config.toml
n_experts = 32
init_std_o = 0.0366
lr = 0.00573
lr_head = 0.00638
decay_shape = "pow"
Below are experts of layer 12 (counted from 0) of a mixture-of-experts language model. Rows are named router (the router's row for the expert), up (a neuron's input weights, with its number), down (a neuron's output weights, with its number) and show model dimensions 0-127. Each number is 128 + 32 x the weight over its row's rms, rounded and kept within 0 to 255. Numbers have three digits each.
Before each expert's rows: "comes before" lists some tokens at least twice as common just after its tokens as in all text. This comes from a sample of Wikipedia text that the model never trained on. Tokens count by the router's weight.

# expert 30
comes before: "y", "i", "o", "a", "ation", "er"
router:139184113117156123136174152095155097166091130103174157214150122141119158137094182156171154204133143109180186162118140137109134103065111132085143090116144166157181160108119102116114156110122081143058155144138156078181119085093118145154146178093129093087076166107108130117113114099135136093053112176089098095091162106128146101118062133182066115109125100120134105141137093112092110102132
up0:130137121164115141163143151118134131188164137117133107068108064123167154115164140147103115138103141126206157160170125119096123059140132204155101059100093143103107109145094120123102187141098064162108181097099126141106176140144069125098166157156139159088120144150156099155140140186101199146129101091140157103095080144124136175140054157144078150129132165175153136147166126163085091083096
down0:165137151104123092092147105116148086211099141153146067178126064086043161115171109179135121111106178169168107129131111158128142100195143190162131115130065112139126108096132142125139123099139049144152103102102104076141120144190174120121087069153141087159095101118095144147129129084174097099083131102154152105139110130131102087112168119139112114159184127148159165105121115181170085110160
up1:101147112137155172097094194138150169167112124142142170146106160079173088122128113124156130118151142167070137156146108158112128177195116124093134126151139101118128096176103118081165103097115163153167209119090137078109112094078137135076139204211136157101158084169128153077113132108103127126120124130099164169112117194142138106114138074180128157071149123130173118084116174124061082125108
down1:094147155124121173096090140129112163112087120194157128147131168206137138202054152126102087113048140125110121097136112109097157161139136124119105083129120088101150106118118103094080147089138090150146147111147123157105130173136127153090168118199162119145040120160085093114080094095155124129136090114087097159134090116149123074197078097147130107049123124143124185135101160125161143177137
up2:122057163072120115138182060101080155148176091151138140118152103159117193144079117138147170120097142130134142177112136162155182113127152146139096114101081141125122136138085161124103131119095152128169109150153058112135123122141169085121113084152160166125104132148063118128112132184130114156159199081067165186134120134100106154096082173117148127147088108163150033152178106115098146159073
down2:098044198104156061172189129151100140133130132093122113135128159185151145054096104111101169145111054124133066130121089091134192122118121143130125165125121137141105140111102158146133149101125150131082127082153171130157108129161187102154121142158079135099094184125161150113147185159111137136091125157169172121143199095110078192158158122110129092165115167180136134164123111121063129095151
up3:130157150139108159083100186152148102133068100136138077150122077120176154126131186138122131106164111123168134129178144149111110060128157085109157105177114103077083194164163150113161171098160104091174128157097106085120197092128105146162184066107146117190103072097094136187128134168138092129057142073133114168140142076162109120130164181167134136110117143095151122142161132160141111131156
down3:113122173105148167172115116138100142131111134136097143139088149147165154153127113100108138137101203153090141155084090163091108121117060120137118095100157115096132104082154160120094119183103116051099127106164120116061100122081124134125114123146135136178096153093124141131182173179074085089116160070092115110106159096175086140117109140151176082108097122118195122190115065157172222128142
up4:147085152135117172149187138157133088128146116093153080131130091146126179091087087154202130176099126112080085125154143166181159073103096160166146138121150112083150146138174105162144119120138112113082178080082121090130113156116099082154187132161114199098132150123088131198125131131123102119109163107056104126167136123151169193110179131154107121083140184156100098077158150171099104154156
down4:166182110134117181171139183082145131047147159114169164139151144138111161169130159107147128111104113165152131114179118146148175116133178135148134116076151114074192158124153065144153162095160064115150155142197055128117076087132126082106148093180096077108130105160098138057139163083138147130169108124167154168162140172125118134106131120144103155151087114196128147136157111125114190120143
up5:184132171148102189114072067152166091138104113130163137201119055138072101136122113145199134155103129159085129087120108131140136123131165127131098181123114163130151120115104093155146111124173137160127165133153068097141134127173106112113160122167114088129122155139101123181183077151126127123108162159056065074104091127107079072083094125141095100090147123145111170139155132118147100069203
down5:149134131163162071103160124108167122130108164175167093109132129122128104099138208067044176138110137115178088177196166108127122127115126131069150098150113100098162107103137123137153096122153102122152115122081150102039122078139087147144121087143131140141164112119074117116073158053107147163157169136147091070131130175206102141131153119116136148180095176123132165138121112079093139141154
up6:190137113155119136121170122134176114095146139109070127156133134153153145137047140144150105141178116098095110149125177121125079099174125122127126172108159128106047117121102102099119131146110105117087112210132076165151188083116194151114156108152098138121145077117116182159174111144180153134070208123106146109108124191092067094152128160160104133124128147146150141158166123119099047119177
down6:113079135133211073112123116196134140170115118152112128091061168089136065121114146097120159144194089113134102118134107148095140096119164106103108117097112108117129181158107081138095124097121080114053187092065094196098183090047151155110125156133109190145120176089088099139127145161144110136140134113133112157119122116169074098147158136159146130132067140158143102114106149094129122141185
up7:150171193178160130167111149085136140205086124146063157071114130127111149124116193109146198139092130178138127127049164098173119056161138115112124096094139108107175163125102100045159150161065139147130155176125119143149126163139154113108144134146139140161135120143117119121173121145160179098129139093120081117172140167099075169113142140151129129193123128160145126141171141066086085141102
down7:141113146099071133131099114125128117181097075156072104107104152108172104166109160080115138107103171095151095100076101118077122084128115136183142147207162139094181101133140116130182139102104081113170113091090051116129162191107121085106152026107112161143124162146061118141088144122133142137071104121114110107135111156125091143095152124109140178109130088121114117172119125149188169188123
up8:205187111107134159123083116175187044104161136169153164117129135120152174128115111140121127152090125152118126166138141143151150135133084145114179165088184184111110132164190134150142126104167177165139168115107159125127168108109136158131177171179137142104123098161160120156154146114143130148146158138077120123099110136117109098112121111171146115146099205132178130090151128095050036209144
down8:124111161144169079135107158105178165102156102097119157168124089158143140142108092130098086142120107189162126136182160153125153111119139100094108115169168148105121161115105050134129118129170154083106110076082157101116160135030142127094134157127127116119093089094117085127183150122117126144106094114111021113109169125067169134092141088138122139137116121086111140081143177143114037180174
up9:100148122167122123096085188164154116170113047119120119130163154140119112125166146171104092168087134124102131155125134112096120142158120148113115072139156139103136111110071118161120087105115127159175137138125090130161144139129101102168145145230076138107080103148127147178180095085128073121162170148123105062100166126176134164124126094096077124104064165134119102095193212153164122077162
down9:155114163075184121087211086162099191122163100158080124077116167167131121081103129151126099137140080122109130138128182120144182102058135126084173158154097173154122103150123150100114162127109140117176071118133145141114122110161117126148137174102157140079135135124107190089064129154181160087083116101125183116177173153139145163159121116083098067206100100136134116154137100091109123110135
up10:083141057098104142113130111187108166150088129134101096101163093117105146178142174196141144083088109103144138160138123136145108143072194128098152148153139123116083148118180140065175131126116185142149134138155104117108139117072120084127086169184174182138103098175132118123214168165111135106119124146188123162129111158102077122148133125112149167099119107098171090105159093111099113062057
down10:167090151151092096188106098150129159130129092162169130147121207118112119128139145098096140116183102105161097171160121127126163061067139133177142116167143157153146165119123123126126118053121144155154137147107087104072094138101088167092166143136160183165139107097110128153153123119067191120075156127130190174171129125126142100085089119107168134112139124151080067130116189211148184148117
up11:144125110147050118104198139177172097077185120067100133093114172122102144190105169125116143126121140153144132110085151171090163112150123098146108069125168064119146106171146118128156135104064142158135106136086111095121123137109116149040193114154100165139103127124133130088118114136150166128106129125149036145139126154087070200193130150090099111085134161095108103111177137146156117105132
down11:105126087171154111177095126141136079130115144110118137124135109116114186126058147037089124186151115080175181064118125131125105114164106157136105151123134145162128120172137125128134137168157135153108093143140078132107095172059111222088153103102129110172234143118160122142123116134116149115108132123102096104099136183105134144159099161123089103100119099173105126162139158078112217129168